Below are experts of layer 6 (counted from 0) of a mixture-of-experts language model. Rows are named gate (a neuron's input weights, with its number), up (a neuron's input weights, with its number) and show model dimensions 0-127. Each number is 200 + 30 x the weight over its row's rms, rounded and kept within 0 to 999.
Before each expert's rows: a language model's description of what the expert responds to; "comes after" lists some tokens at least twice as common just before its tokens as in all text. This comes from a sample of Wikipedia text that the model never trained on. Tokens count by the router's weight.

# expert 59
Digits within years, season ranges and match scores, mostly in tables, as in "2025–26", "1969–70", "1-0", "1895".
comes after: " ", "1", "–", "0", "9", "2"
gate1,187,195,171,194,176,160,243,225,182,207,191,183,205,204,242,190,214,188,209,170,214,217,160,153,214,183,231,237,186,245,220,207,181,169,283,187,202,161,196,158,203,159,203,227,209,240,196,198,196,231,192,228,233,177,208,237,164,224,132,223,214,172,179,182,195,159,193,201,175,202,183,224,283,141,237,136,234,232,203,257,208,250,234,202,235,197,166,220,212,201,204,210,221,215,191,162,209,196,214,236,177,198,181,225,148,174,186,230,193,233,207,227,185,182,215,190,158,163,227,225,251,161,265,292,227,224,212,210
up1,234,195,237,188,195,222,203,209,215,197,193,208,225,181,263,205,214,174,169,205,253,181,227,271,188,218,151,212,223,198,184,223,162,195,198,217,170,151,242,199,229,183,202,146,155,190,204,208,227,173,241,241,214,218,245,161,197,163,226,159,178,221,209,212,225,221,219,212,261,219,225,150,182,205,176,194,114,199,166,162,223,165,213,169,192,228,270,188,253,226,226,193,216,182,182,177,184,205,211,205,207,206,233,164,238,190,178,129,219,215,144,183,197,198,218,234,264,181,151,211,197,233,200,169,224,156,197,257

# expert 17
Digits inside counts, amounts and percentages, plus spelled-out numbers like six, eight, million, as in "more than 30 people", "90% of buildings".
comes after: " ", "1", "0", "2", "3", "5"
gate0,213,200,196,164,94,196,219,194,203,176,229,216,184,199,157,240,233,161,192,180,176,216,203,219,248,270,226,164,228,187,195,186,163,167,203,192,186,201,216,244,239,219,164,188,171,188,200,219,195,198,209,167,256,238,226,222,179,204,224,158,154,136,200,201,244,208,151,218,168,221,232,247,199,195,198,225,193,198,201,210,239,195,252,227,176,210,208,143,211,177,147,182,174,254,172,188,218,211,197,232,218,200,231,192,225,119,195,215,237,188,207,269,223,211,258,197,154,159,219,209,190,190,197,189,230,175,157,182
up0,202,167,194,147,179,203,202,186,201,148,200,174,252,176,127,189,152,205,191,195,228,209,210,189,211,205,179,219,202,182,197,190,151,208,194,153,203,187,207,131,245,206,150,223,200,228,201,210,195,193,212,143,270,184,187,182,199,216,244,209,171,146,193,238,203,184,204,215,157,267,264,256,182,183,162,220,179,270,247,180,237,175,225,231,214,199,182,164,186,246,168,132,191,197,183,238,178,188,206,234,200,190,215,176,182,151,187,205,192,193,249,236,151,213,218,171,163,177,247,230,180,224,221,225,219,197,173,184

# expert 7
Digits inside percentages and years in election tables and taxonomy citations, plus possessive s, e.g. 0.74%, Hampson, 1900, Sheriff's.
comes after: ".", "/", "iff", " ", "'", " int"
gate1,204,265,169,191,198,141,197,168,147,157,192,220,202,205,174,194,203,169,213,203,226,227,185,199,188,175,207,206,187,224,184,251,226,165,242,280,206,225,227,238,189,223,139,240,144,261,151,212,210,199,182,161,153,216,222,218,212,174,171,145,231,137,203,206,148,220,234,180,165,175,194,239,156,220,231,165,153,202,201,234,189,205,192,200,224,170,197,173,198,214,241,178,180,262,210,213,184,200,169,255,220,189,173,135,175,209,201,186,207,230,237,171,216,165,217,181,189,231,220,177,231,234,181,165,181,226,170,176
up1,188,183,209,213,186,180,179,233,163,181,216,200,201,230,216,162,185,207,230,233,219,197,229,190,220,221,203,208,208,180,197,209,210,207,159,254,180,187,219,172,195,131,227,190,170,262,176,174,200,269,202,155,189,189,214,170,197,195,200,262,191,265,173,222,221,215,201,167,227,178,245,133,204,237,220,158,181,248,253,225,169,162,188,211,206,169,195,184,209,223,218,161,183,241,264,211,226,200,163,166,217,229,210,209,215,251,180,207,174,151,168,186,181,270,234,252,138,178,208,147,231,155,235,197,220,210,238,226